{"n_layer": 8, "d_model": 192, "n_experts": 96, "experts_per_token": 8, "d_expert": 32, "d_shared_expert": 64, "activation": "geglu", "moe_layers": [0, 1, 2, 3, 4, 5, 6, 7], "router_score": "sigmoid", "normalize_top_k": true, "routed_scale": 2.5, "balance_loss": 0.000381, "balance_bias": true, "shared_expert_gate": true, "init_std_router": 0.0348, "lr_router": 0.000748, "n_head": 6, "n_kv_head": 6, "head_dim": 32, "vocab_size": 2048, "norm": "rmsnorm", "norm_place": "peri", "norm_eps": 1e-05, "positions": "rope", "rope_base": 10000.0, "rope_fraction": 1.0, "qk_norm": false, "attn_scale": 0.177, "tie_embeddings": true, "parallel_block": false, "extras": ["capped logits"], "init": "trunc", "init_std_qkv": 0.0368, "init_std_o": 0.0092, "init_std_up": 0.0368, "init_std_down": 0.00564, "optimizer": "adamw", "lr": 0.00207, "beta1": 0.95, "beta2": 0.99, "weight_decay": 0.26, "lr_head": 0.00822, "grad_clip": 1.0, "warmup_steps": 285, "schedule": "wsd", "decay_fraction": 0.834, "decay_shape": "pow", "final_lr_fraction": 0.1, "batch_tokens": 65536, "seq_len": 512, "doc_mask": true, "train_tokens": 261400000, "steps": 3989, "dataset": "wikipedia_en"}
Below are experts of layer 4 (counted from 0) of a mixture-of-experts language model. Rows are named router (the router's row for the expert), gate (a neuron's input weights, with its number), up (a neuron's input weights, with its number), down (a neuron's output weights, with its number) and show model dimensions 0-191. Each number is 500 + 25 x the weight over its row's rms, rounded and kept within 0 to 999. Numbers have three digits each.
Before each expert's rows: "comes after" lists some tokens at least twice as common just before its tokens as in all text. This comes from a sample of Wikipedia text that the model never trained on. Tokens count by the router's weight.

# expert 76
comes after: "\n", " |", ".", "|", "-", " by"
router:487506502507523513503491464521488491470506496467441514537550522513537489498483501519501476490488508452480497501509504515458487491519486458518440476496520473546489525538516505544507475460491501449467523550512498519509473490513477467525463492444516521529470422515529509509472541511501493503524504539482478480489514456497538501468513496491507515556478535498515511574477508495496491507518481486496533505469520481494473493473492530519482513443463505523466488463535508496497498494494487499455522505457513450503467493495501476500484528505506486479491460495503528454471509459506499489
gate0:456481477457505483476512456543523494501557492479525479499522528516488493496482507528486431504491519511484511494521498479493458503500488484470504496487605496484526503476511514575537460499547473483528495480510479517529524527524515520548486451461486508500521463530538542471524492555502517510464497513490514485494476487475526525472504478484488499507481504474466478564488486482535512515520465487500500508470497501501486506481483530497532516488482517485515487491483502520476506520522545501494514523511494497482508508522537505476513508495505490499531484505482463414500484453503484484
up0:498495486535482504481498480529539499516472489485503491499519488552503485509451507538493461546516510547523472495490553523494479512515532514475490517509506489490521486499507498438493508533515485495485491515506533464533473527473491505530522483509477447510498467485527494516470515513489526507502522505497508474481516465520537563485494482489489537535502445472526534527493527509516499518510514501497454482491504478471529495457445504486511503498508506542499506504483436519481518468499495479500450497517478462531406533502511501472494501473496525505494486534493480482551574484501511459
down0:525522515494458500534515486507502522488495470521501502525493499530480531473492544514547494461522531502464518473436517491464464504546494465440483480508496562505503494489474505492482495525479484488528485551542536466507490483517487497504516489496468555479499509536517523532478508509451494460509476476502538514521514500500498483491517547499487468501537440502506519492500483434499521533480462490509511478494531509517499512498500540473500471519562474465509519507523493533482478492496521546516467501508454464461527491490466482530525461521496499513515463546526524481509508490487510484
gate1:467496507507515562489496505523513476509484501474472519516491488526491512500529535536534448508465519495509503496512483507466527452465516444485481506550520458528459521501508508544593476517502489480508472512461480487480484497503473498519484509535502493505495453468488521515460512511448522521495487525479477494520537468503531548474503494512470497474516453477492498551493516520481502520512495484511489498453515505527540497510502484477503529468492475522440536509500483555504508478506514525505506487513527493475476524439460478512520515484530556468500482507492489503479496454492482496
up1:493535539497503555498499519501490517490526494551498489501477497529510504498457500508479514490431484504496523499489475499474514492525502500547523504472481525484516537481487511530493493515540477501503527518535565507515462504511505530481512519505512479482517576500489503502517483499441517453462488509539517513496518514500474539526510491498502408479477476499501473496482501525511503523453479454491521490509507460497537493528508505480497487528509499554510464462516533480515499480493518510471497475460513506486499481441460511489478434536492522519493564509499491445498483514497513509
down1:480462487501511486518497482485491552502487513503533525509484465464466481489456511473536502523462501482512471469493452527516479508514497533455486491535486487505534505487528477503458500539501515489530494487507491526467515521483514514493487493499490499501525504509488526515475535445427535499512495459503538528498503476488493518468519531529456502519503473496493518502534454513495501500451459561481466493488461470502495496534547461492497481536497494534467502499499458554513535473540513507516511486540504548528511477437497472485537486472479477530525508497529485506475492484535511459
gate2:482484489498482494480469493487468456456444480499466487515445522559481501487489467503531446474481536484484490501511469510511437523492528484462509474499514507537522490549523488498503477491494497505469473501494510514496483514528501485547494493472476487530538498549537499498495528534509502486508510491475479489506529509520448519504496477496499465520538506466532502495485499495511474530487427455558481476473510517528505500532519492549519555517515484480477509505505456475461509496517485452474480450511483480483501522472514511456530516519485503489463493466551497475484482517524513512
up2:486528469468523498522516532514550484473500513458519504478541468442514497488557449501472529526520541524506455547508475484526531528470484524494509444509488443522484481460494466508485532486471505482507508490496466464492523452482441543503496549514499506502469527504500509470466562489511500485486506520519500497529491508512503476515476487471512499528528487501458495481516527490474474480507496526484496507530491518542461512465501507483532462491460553488522517487482504514514510529495490527497474512482515557505527494515471488486523521469511526512467456524510510511460505470508495522
down2:465524500513490507455561510459452524461482546505491534483498479464471481486463483470507488529466525477498487494510490539490488480482489519509492509517500478525475525479485525516472543475482472467523560470498528488506453477531514476563520506486513515533484472485487520497500500519472524467482523482496504542542510484464508499488481474477515495474507499490513484491507520499533504523564469569528513495527464496471498475491518521529493466494462491546454479539530529496505520478477479483505504503498478503554498528507492498510485523533446476496494528547499493497508506536489511443
gate3:520524466509460473545515543453474505495470486545503477516510503537509529513521478528463508488482498548521501503497479494471492524483516500504461516512508486533553497518493510471429480484505483484537468494512537497454453494506477506487460452516470497495515432469507472524557528478495513512494484502510546506464485490496547518475504473482519501499511511469521471516494505486459473506490520541484457514506513565482497480473481503510483474507508462519479462484512515466518512502450456449546480516487489491507496497459535480461515483531513469491514510505498485508488507491529484471
up3:488489500502498469483482491510527502507524464498521543520529510511502519505498536531525526497505493473496523481514495510488480492513513559517544446491493510526474477531504469539537494460482512488516519519496463452489506514494505499450523502523489446491473551515476517546485522486523539460500516442532501466562540548546504502496459486493538466496485523494491540479492458470492526525486451451512500527504492513472488548512518471470510515501474528519500520487536528507489496489524542482503486467554531463547479487519491524489515485500478473514532484493497466490467498501495488532
down3:510507516476534521503499478515520422498487506509485522517539509517501493502573509521480522540494483515498498491521479511498536484505493522486510483497487479533526468494461503486467530546517527522501449551479504515503564487479489473408541527508524515534548465481540466529490474521516513490511529503493483505415475472527490509546510477468520513508479514466513488465471474516500483509505536480511473459496510491507436487479514519489485507531499515517529491521530497519510532502508490472493501485506489461512508522465506492508523506476507509477441526508488513507492488516485470523
gate4:464476492499492520511499476464563519502490495504478517517551496439503510488501526490488501478533480466500481527502472538474499508491486539506469470473517445508483497503511479504481510462497507443509511538490494544520517530504493513498453486473468478517457466492532519521526464492513502487490525561482532464461470509498500466524488486475499505530493546456496520543514550513527486520495521504493532553499499501476504516434467519529506493452483544470490470515534508468494503507472490487530563515500477470536488513485499463502480506487510487460505497491511517444511498460511497524
up4:453494491493442499520501490512555510499463458497489521545526502478512485471520525483474496459537457490549505476486470523468481521479501531511473490462532487511474486496511500509476503494509519492513535489445468524507477531498465515485470504493466474521459477469512543508507475524517504497493498543480528500487483521500517483544509474475455490478498549446498518526508504513480494511520516514523529517479546510467487488456479518529487482417477510474514488503508518460483502548484513492542541544489490475499496502463554499492511522482499482457510529482485500448503465501485494534
down4:434456522505490496513490487533499506498483488535529546500459509530535553490520493493505499526496508515492502494483507507484485504472533513484483497528508505455398542511503470488525527483518525537497497505483544528502496511497441495527514438468499486525533483504519539509518499501473490507546502502466492489518501543467481503495504455515521522514523535511522517525461509501525502477513530491508494514545513517544487501474499500504505506538540494502468494475536515575501509532503535485529508540500493496523480481545533487520496534479494495494490519505481546460535526504451509466
gate5:485461509498499478507479461507492521557524468521499511501494526492475555522446555521492487468491504474509508467537483471506505527471518515459509516509484481552510504504537449514460502487518522507469514572483531541471494507488483490508492499488489486511497501500547541525508463536500499460520496495475516447522480500481510496491541510492467501532506476477505541505544500531526512515468490530497470464512458508524508491491501484488486485464452485490517462443506509508541507537506487527524513460492503495470537506470473470457544462452468517487494512500506489530467506473486512470
up5:435541497496522496547517504495498504469536500469513506511493505450496489497498493503514500530504509496459461490500491503507526437517480508540485498431513506472504499545499502516525498494558508506506506500493511455494463468509526525463502470521418526523456468466481453535494520508507480498480518497505502520516519528447467513520497487451462492519507511528553554485518511455506489513529492540482476514505492538479482505470501476483482524476508463523499469501511491506520487517489521483508497491512524485479504463486524544491513495493489461489534501495480432495487552521502494551
down5:510444504509448505511506517496497541518530474491495520483475464468522499466537539557460532533525539488521545483484528481485490481529444507500542481523487515477526522473505487467472514508506538474507491506484529437542506467533468520532513462500500515495478495480518468474487490489507461523466517500471486468527462479475502473491525488484499517522528531494480462486525513482477470508546524529489505511547482480513484500511492508522527440452495482476518522536507507471528493515506500483485522481524548521516554480531517528506465474503501462520488527518481523499522461529501487508
gate6:499460494509522500515538498512464513522561480511521508542487500495513498500499529462503528515540518529543507534471501505482551490552472511477463515497507510486506512530501491486496497511503528495533530521496485508499518506498502470511525519481506508499507438502529527505487504518475497461528499514500503518505502506535533513502485462528518511515494478569494527482504553476516495453461512535471524514545508505478500460511491505526467450516464488573503477496485463473448495514524515496525498516509476513490548495468552474444503507439528497490492556495536514450495491509492504544
up6:487516492464528485470528475522544545495456543502458500556496483509480493513518545526510491496485482447449466512511448550527459494475512520530527513507506425514454489514460474510512479456508521484547508505501461493483494496500472510491487465474454495507500507477456506510485494499518497556439506477493517499494496481517506468504521518475484525484474456445527496531489455518477503499513500494508505519513505493477501510553500497493490496471484515524495496524489524452530448515453476486469468463471511518517466506526510530485516492530520499483511495518483479511486499465513490472
down6:540469488552495458511515453566500425547482470469509470511510504468522526496494479521478543490470488513512501532485548522496544490521498464533499481493535506491561494505513452490528475461478502510469527497469498485518525516510518476476524509491490485506521489514510490490537533493509499530466500550446498482501489514441489513455502521466496488525451484513535503550490519474517510503520494495516497492487534535521450465499489505490504522510468497503468481511488503539555521503477487496563528506500500492489494465505526482525485503478485476455495507499478478550520494492488512489

# expert 8
comes after: " ", " d", " D", " on", " (", " s"
router:455477545473498501534499468482509523494511466520458514486490500509464478506462503509482447479559461489506525504537496512503494496517491516522464486497492476547496511519532510502505488469515512449461489555477514521475482519520464477553467468490448504502461469494519459552476498490520473470531521500504521480475510457497484527483476513516502514532515496515482526533476547524476536527495502511455484495503474468464521472497535503484518466501495483502520476482554478517466515479481469480507504508493521511477492483447530451513503455529512513477463442489501492491524509477528471513
gate0:483511490480477490538497492502511491526490497515495497515471520514467520517473495530476475504500476453470515528560467464519456471473510480503473524542524485503510491483520512518475490536501517501464507507499524454449525485466462463459518483475490522524482501502498457534482490561473518497498499527490513454506521469494495503455526515483533505508472482509538510527530479526475483516543446490538477508495503456478532484489489492476524490475481480522512478542506478492497519474462487532480487472455504484515495500478525507431510495537473519548452488533489446495516557505513497463
up0:453499488489496541518458532463477531506478525509484501495465523470456492520471431499522501503468460438494481510530452487521510465538516481504517515517499483512491512480526499498506487552486466498507478498461502502482510522471465538493512545522425486537493506488506472500481514506460526507488516530507476498491556506539503461514506496482472487546520518527500466502537482492497480487488522478503527533504483463455481513502480462489532473490446499494544516538507557489454485481502503482472457504505508504492495501464516481504492530499569494497510484543490504473532512520499492493
down0:482506513515454468538514481497500490496512496497526518476463499489465505478490520509486490492498485497470484426489447522503456557523504538474488504522523494504527495512499520475476480483494511512496471493431493489482536521494500496481513503485522490525488547546502474477493490503500557495491480542505479520535461501542505490490497513530527514568480501497476554502496471471526503485538517465531473550534460506537477545491481502512461511508484511513499509508447517472500513502483483483481506490506533506504483478443523450437519453519496501513470517475493498568508518525499494492
gate1:493483470542508504538528522514503520461526437483452495487480464543475480470506511458502532521506457488489509505497510524557521469518461505499512488487487500513497491466487503525499559493531511491513523545473517502468496469500502492520520515508464531429514501516463485481500520483512547516514535479507528457488501501523489518478524558536542489498488507516459505522494482503527523511506514502459509516488493531475510493500524492471501478502484520484530543495461473474550533514475493492477524509533525499479470472431537464516487505475500499573487473510498506498559502503512488493
up1:528514539528513514528503531515466496515523494538483509493505511512536472477480490497478455489512478512519544516476502513485539522502531504484503472504500459493500498510483487474515510519492501493501558527505513519546494468486489527519474543530510530495517446506502488505497476532510440510563477479459509509494553467480501477484513536486519471497506526486456519506496519477479494496504495515529477520565492491548509498556504521535520478439459491506487521490536481508437511493456547488506473491486492506515483507489464526520459505464483526554502518493490453482537498546480492465
down1:508490498495451452559528524465517514504495515484488486529452522516518515503539453503488543451528557523460484488508524531545492496513481498487491508514537500541506499518568528514539469454506490484503537508503481472504498504520511490542526491496481461465508511507511485522476495472499473489483496542509508502497512482454528469482547447496499479496491513505479489461508493522531509484525463444500465482487461548536522457472496498532519490516511467519496496468524513489476554499513475509509478500504521503508493514511500483518525522453472522473498488539472498493509475544517526444
gate2:471498508466497502503486473410501467500500460530481474470520473498447486498515516535506474486516487472478519490547505495501502507489494551488469481548488536484496450522469493528501458499478523482498490484530500532512519474487510508517464528506461481416503555462486468482505506502544512487545536496483488444469494503489527534527467505505484515490469516499527515523494498506473535528489547510492508513487507504478533489498534473488491480478539529507461509471528521506512455522492507496524510491476471512451489532514550465506495491520524515510499496439484506514503484513490457514
up2:488515479502492491516528483549512511494449504485517549499494522515539488507488496471527517485501482530489529492481470520518476464547480520540514508440506497455512494514508491464505530534534419495493516480499472503496434505530493469488473506472438484487484519504440513504502518448480477487482480485478535494514483500493472478517527540511510509524521498471512479468483485522497490513459494537517532543461530490472514530521490509504545509457474493538497485528509550494529461523503510501512471494491462498526518497477471490516487527463537497525525525504539512496477509468555528488
down2:480476508541480500503554532515536483524523436501476501465482487463496510477476488471503527472522475472496448489524486473540495505474471453499546521539528534513463532498528475497524458503501506519479488477467482535490552485530518473492489477486475497535526491518511527547501484517505513469515504485506528479520519511499491492501535507501472511482489478521514482522499496494470530501518516566513496499472499480514512488474488485492551515503495464495496541508522479485532497545548496480503529480483501495534514513454490495475505505468507558513459462554537501506475436487493502437
gate3:469531488508496528451459507471546539497505528465492495487508489465495451485478464500519489506567491512513497550494492480560492459482539506506476439488525563539484473497521512509523462512487496432491476474493507523541526494476472511525478468465494476524495496511487455494489483450494522478489478525488490517483510477540513545485510470505475456483473510494501516479526539515493492492501523519501512522525492482496501489482472516510533488499496491490496521525486498488453493501493481509494495536468495474505485541486500465504538445498494501461474461486473470419524514509494514481
up3:548491526527513506504505499528463515486504516510518507500475508503546495559507520499550490571443514528492547516531555490495512519483467520460506453516510488465561501486516472471500495482474501553530499491506508507488515488488510518452490498525453494478513543473519503485487514498532528501499499501499501521524468489494494490476465494513519522513546458507507478490451510488498496526458457458504488520444519521513473480545513490482453490527507533510521536521477534482525500513515520485505485468519476501503513469499494504478510535490509493545525499527496493572505511464504521556
down3:512501497490482477458492503498495483513476466461441521501532494495537490481490472542519508533479504508509537514485519488508488498487528464510517489568506521486488489513493485550491519491576524509498475473495524525555531469489508475493510483530551520473511493527530508537549493504507497495503537501468473451512507501463463485526483490514484469511532481504493503489468496477477483507496522498512470458499530521496534487506500502545481507480520507472517528430516486477472481529542455489475526471466514514473520488512535551557502457487483516486505519460519555497513468490465485484
gate4:491520530499490498507477502542514535499512499497472515491500548515524515520456479488477493456520496504529482498528499517500528486521520475486533507460527477542496519508481498475554512536508528481496501504477468506498510493493452482514452441525491520485455508505533516493495473483485499476493467501469490511508508497528517524512455468487492496539491475505514499533502551525504499574528452499506514470496478429440514490472502526538535486495507477479500527484497498545487531459515512471490482484498497518524503457432506503526520481491527514488450497469492499426451538506518483509
up4:508479500526510496518519479462492522485501505500495495504501468512496502457519528474491491481511495500481497459495528513484493456494542504489515531467564462543511530536470441522518528540592527512444526509496505491465490505466480486515515509506482528488445448506493452461528483513461497492499497476511495489509534512511490518540485485538484522525517512495480509486524500513485478494495492457465494454527477492427479505454470485528513491522491501448509508484484501526498514507504549456492501521499517559499491489479504514523498505483480488489496480483564490469485520490538469522
down4:514459464524500452509488470447481479505492463550507467504490481485488523512519511490566505520528518557470478494522512532530471505488529495509506513507471492507486507519490519477504498492434497540478521507489521479490547470474564529498518511527504516494476518468548481513468482527512522551460500495523525521465531483520532509517461484563525492496470528490477489481493474493467506474488532524505464507527468526483496471517511484475485502455488486504535513483516528489470532535494497528518515484498472537486483538486503467482523497539480487538524528463500501539464463468493522512
gate5:515499555479478533515490486441503507490482496511452542481514487519478475472477535532526519471526497507541498449546502520501553490514498519472495512484492512478462448581507488486505494500505537478533483517493511544529488522515481483513475487502513496494554498514485521504529521464505534523516555486498438500481492492480529512536478492519473492500501528493481497483503530504473498498477521539534504552492528495424536491544492483505483525496554507474543510517501531479484517502513446483489497515497499501493480469491477449510490481513490523505521522492564491489506476499492474498
up5:462471528506514447526494473476468484505560484478528494497539511520510509526474520474511508457527471525543540477487457492466518540495443530474516460475487481496498476516504514546494518465483529514547540533489473509455494532517453524508493540508549507519497541497491504481514526500478519474486507496487526495453494482518502486504482498482512511442514535542452455523523502533488498496544502528515514532513502474490493497505498491480485526548516484518526511476517496490505511525535482501509528523488499519536520497529492495501498483532476582556517484474506499519513489534513513487
down5:502516517477486520518516503481499497510518539521517471513512518469489471518512518493492491432463523557518505525465473505457491498510480510530483480458509560537502503520500503518447507503548508525467470522514449494526484545464469492490517516483471485470506459485500499491469491539474509489488534484500509469499515505467547494469540538505465534552462539505521527509474508482473535502522533466461479538507475505512468485519456496497554508494502478486449488507490477478530505521501512490500474529497531479483498491492474489506514517519545527533497467505515498503481480574543497486
gate6:491481458507474491447497479489483454471507494495478513487469479519462515491459520502469518526517493457495497501513480495491489504455498483480504501463481526541507525538513458467515529512568474490496506514482505512544499514476446542538483500512504488468487460527510527538509505479515469483523471537525485492488490499516486479487549505478515505543524462548471484532468530508537576498539533516512483496514496473479554447521528484496520487514511506474501464485497536491473535516514527480490535459472494500504478513504539515496475474531489525513469468520521524461516520463488506489
up6:489475464530513505486450507502455502503507513526539484517543521491514536502468439484527462494480449504495518484515506563545534439505537499520503473539501476534476493484512471425490488497511469487426517505502492496507491493465453535484515508497484513483493497506495488487493462508497497516502510486542528484458499468519499528520472499444539522531481494487516498498466505483525534451524465445525482469493493485517511498447487503510520538515517513505489465476486524476483511464532512483475431497516524506491538499485484502497504504472468498496494500508488486524478518494495543502
down6:500510496526441448455519495497484507535467484475517433506506474509500528488513528510520487516491527522501514512542502529522528541497452493496490534509525492508515533501481475516474506493483482488529478522487514491528518479519515500522527511498537450514483513549493474524509493521510491486497480526508519482464526516498497485507525539468497524489518499531488486495510451505535473519496497469522530543537502521482467482561527508468469511481513489444515540453477521435473507471512482517558493558502494551502521502509554504527528513498511508506472517500515504486521494565479479458

# expert 63
comes after: ",", " the", " of", "-", " \"", ":"
router:485490533483548511497458460478528483505506492455480486495477493500490508481462490520509499456501486464498470518522496511502519495496457480549494497508500511523476521488522491495527479494461482485445515559512485501506491510500481443557469493450459543465494461482505494463512545489505472473488521511512507481477494453529515472493489488534497532554523527482493487547520486508474500532497483498485518506491445453505527487479497527489477525473490481496511533531538504521464494491496508469468540474483473462521482491452486494494480480529535528442480457476486501479467499478530456524
gate0:518483478503452502518530482489503493499484514486491499492527467530509469530477532526534470480507562517470475522518498508449503551480456549495510496491505481472523530548478489517451475463484493477484488521515488493535490479535486436473505464531498532475485472514509511475528519499493528488524520503496510484504515503472520511489505533488502534472500434470478486549480501474495523516486475520543518486523468516464520503541498512479503530473521474505560498539520478525482496458445511457460513472506475500488474495489482515545523497468466478471490505512547491453524518486511480491
up0:510511492515466510518497474496474483431505487456500497452477469484509532555506526511511509486520519459535494485495536530501512550486449508523509513464519525504494575532527472549476533476477512497529523533480526478490504487518494448538455468497497482518469472472507495500472479518453504520491550517498502470490527530492486511515494515478505537520480491513487521517519482493509463516438489495529523485529516519475492517507505511481500516499498473507524484469504497523492530528508483479513526480487498542498499532490527507545504475520522435480473482525507512491551544433486476496
down0:469527504460502493510479529523464486531531488479507483504489491473529508534503512465456474552470470518498506500501505507485517507484521489519532537524541534510496561472479563507498516479496507475488511486544475460523512501510433487535525500516459459499525469457483535467489459511477486498506548549530487471540518501523504493499522471487528496512507509480474515483518496505480510489504479497483439481516546494477504459480500480488500483475518466527515518474517447492507525541464490448509488478514504516526475467438483488541500506485503499467518510452475459474503489515512486504
gate1:520496548477480493504493508485519492466537521485458534497526493471492520503486516507512511485483546487455480522504533536504497526502489509506503519472470489462494432485539532521483531513476509486490489531510465516514489516528468486517464506465468531522495473509526498495473510484472511473450526511486499459556513520508541498478443511518504499505450512430521522524484518535500475479519438506477471500526481482521460497487499548491505468487508503515501517484517506529478508469519525506465489527498478479502529530469495470492519522515488444503489434495506564532499461528526485533
up1:445505480507424512508527480511515512529475490534525513478511528502506511488505462519478469513474503550497504474491498448493470491523535510480487507549536519520522436526496520443461443552516489491530501488522547518433490483501523563523496491512486498467518494513507470542539510501533503485529435480505516524479504483485505518531538494521535524489502479505495489505514460543495526509493515529495480491477504530473477514491472477511512514506462528498497499504479481472480518493481503496505493472518500460494494511518531477493542480539525481507499494480461488443491515500508500445
down1:476525528543495535536530518478499548472516533494511530507509531476483512508499496502507532536462491498443513514492490499490495502454506528519552497507484478543536487549470493474433471528521510504463508488525504517502519510497488538533511446532568504461528524544501515533503521496483513515516473502464500528455471478498500489477497482498500481510502426472466473499494494506515523516489485453525514519524511472513508499504495505535483495499538537442504502478463480502497521473490537542508496505523528486482482468494465558483505497533474482505487499478516506532509456515540491474
gate2:512509526528519481521518505511477445497473476454511506464483509483521512518487535486549471483497452494431520456507475522477508530520442508473497523511501496506524497501537504541526506503481510513451520525513474479512495532497508532531458505495501505528471458474472469504482550474503490509488564536524515465500494460503498502484534511468511538536518503471493487524510571495471514496484483545522489510493456506478525496523505542485512512478506479504499536487513484509543547527501494456509494509490476541476493473498469482498476539467487535512535473500516449499491502448520511511
up2:518472493489507501477498519488501513515491491559490514502531528513522507448551530488522496495451485518546498527515491506470457488508533544452504515522486504469509506454474503485515512503496512492535506481502481537536511489476493457476565524534541529440494483476497494464495512469502517477529488507499522458516474506509532515530450515503519499489506457497449491462505484496507502529500514494496506535502476520486506484513517500480502470483507544515482474501487478500550526509469492551495459486468550537540500524493470475514479521478494527529492557549559504490502543477487535487
down2:494500518441486503487501478517462506499465497487496473507461433509502553495515504522539509504447523482518510475473519523478520533440531520520484541507545509497540485484499542501487502511524509456496498483555477492546540487468498509462494529511470502494459536474517451515494496491492512491500538523583534510503494520500503518495479462497507433517510472474479511512521497502485518482527523507524476521503481495461496494497479518491504561519511522558475535496458499500505487487480466476509523491455484519476491503461504532496510513493480531528509505477540516472539508507500521483
gate3:483498511510513520511495465492505435464486509475494494513506479447528501480488509486508473522513499481510506493495488499519487485475476517502505508487492464470482507526526524533475487453436488492498514527487484513511525502508498485498511521474484501510479475501443485452510515458483500510488515516485504477574499503490505446490430510498463502464513538513503527522505452491436473458516530495494492544490504516514429521494524476565501510493484457493504501508491471558487528544494455492497494544517490527529503501531491486516499513488515513483534438493518557523499517542502493465
up3:534509484498555540501508509443487478495489491504517490514488472490521493455499508486508535507473479452488500523500547515508525480542481449525497472492483529523453520508530478513500494471461503506495467514463498507552496504495475467461530528453490510532514496508447486477459523482503502522455523514535541486483491503523525494532477475528489494530516522517479523516507491490461478493548499491485505489518502516527492490500538508475477555508527463531491535506499509515502506473504465508507506520471519494580474521501479497523468563483514506490508473514520553501563459519493538473
down3:532503520468482538527501526522484498493474501533445522513528531532528488512489529527489486474515504475512521538445501507491454527479507471514510499487511460506429466514503512480536481500551502464513510498491538525519464506503474472467457516531523506499424472455527494539514522507476475475524499490523498478532486505510494549504503484535539480528495499458505471498475491524506477454528500473505494519488518518476523494480443493495531436465482500524490479521530484492483463537481518518517500524492491491485487526447513502488469506492525454497511493537525470463493519465524495505
gate4:471511535505499504439509470494489515525554483479528528492495495486475492542459524529473528484483502479472517507509522514508493538517498571503493538477447486515521485544552521513468493484510526479452504495487504514487515505504522484525471458495512524459488510511477525520509523489540559488524530493517493506494466487534524488484468508482485505526525456465483511509414482494486534522473499495518452492521481512495496532498498538492514505477503486482516536477499479517518490477498539498456504485504503458497491540503519454519551510501524515472499441471499475474541489495491495554
up4:485500509505484505478499508544509501479519493469543490506427494466526517571483453463516539533423461485524529490502512505495476482464536497481506472488483512486492506506497526485510463496482481496469452516458445497484500518482493484531506503547538522510496476494496525534478472468526495481499491489536454529495545474522521491517522521519492488474505472494532506477444488519462500526525498489516515487483499500517515483494466478467479524502506469487512582534499467519447505494528503496533478488480506512457493466500506513489539509456491511480496474484459505503445488505485504513
down4:518427488516530520520513461453475496514457489430516505484526543518525500518514474476482541493500467519509499478519519452481487555479543503480541501486508511466512499507512523521499527502520488493478486464500506511488470546464493473523495474536471497525508493478512506479505502475517465495472524537476491492479472457467511490482509515511481468509479523507497510524537531470481513501457548484479487479467518500523485469529472499483464531525504511530464499455472526489486451460502471498481488472500515515514508444511489549522512521524510479509486532490513530538504558485510515558
gate5:513500538543473515486476510498533484527537480467501479493529561445514548470526520508442430481486501474502497532500529503521465533521506530518488530511515482498508484494496516471512490528491482472472476521523473492528505539487500503533500482475512522500490503505479486488517502486514475469515510533533496511513510503518505511479476491487503471487497532499506503512527500527509485495502504499464485478500451480483506479466462488465475543416471489512469480556471476539483495504519535530487507473520470472522444531477543475486478511491539527515544431484526510493512505489471461532
up5:537505494495526485524534489521538505534486520492520513508473468498486507562454504524530536492518513551524500505488483507548510507503545461499490516561512506511495476523464520527529497488528501521517495485492521492508505512550508498463519509515482469508494485502502546482476486521463483529501515450509453503538499508511514521541470506508475497513511520525472551488490475517486471505502538579537554522509486558465529502514506533498506491541526497570499502469538517457509492505508491467508505488462488480463534471495532506481493504499520485506493499500456500542500485494518477436
down5:485533465473508478494512462488510481496490522540505467505501491472468524545473464480545484490524512512431475508499500509503539491492451438478492514524506498467540496542541517487530518549485517513494504471524503527533495483557497497506515478522529557496496472545493490519520553508517520492528520508495503507484506512547531487515498524492502501534504482486503523491468523533516490516516471496507471501476457500468484500488514563553484505488471517499480455498534456498507509501507465514524472513513476474502537447541517525476487460524489508487536492520503495452509451485511475539
gate6:499468506490518504478495486516494486486493502456535487536465483500534505483496509506507490507498474460487558540476535507473540479469478492524462483539519477537498523512523515509511439523483496459451479488517469522518512480508490466479469537480490486535480434482504506500497460493519549508485519511515514497458471483521527461527485489512530508501521508457491489517460555513490506492564469528475514503506470496526495525482501504552495540507464489485489499548515480505478526476512497497479548547512460468498513499509447515500481460530534510471504429503486462503504506489487505477
up6:489456502459489503502459511523496553501489490541529504484500522522464460499487483515558502537520466522524496492503462453499457502486544545489468512509484489469535474506492513486458511513533484494527492495504506540476487472519514489503485492503456459463508549527486519523514489498504502485522472480525524537528455498500511491507534507506496500491512484543481492504473426475499499549490510542487510518488536488465492539546515479525508502500499472446536498481549551449507478511455520485497494491524480506479511463500524495520528499512499530542509510436487522537533501499506478496
down6:459453524500517487497512482475437526481507554497524487465462448522510482507474514540546478492490478477502526498518502500471492503542483484521480495512521497498532528468530492471523492488507537495515523478509491483505504491486468481488543503489456485523460502489502479479455466487488579488518490516542543540488517485496511490545521486514499478490497495500470453518517503527502514515515508515453480495466563497509470504496513531484515525532494485571492528490514530544550525504513501487504498458497562485507482493505467485488499512500503525459527513515525527487490521444539517527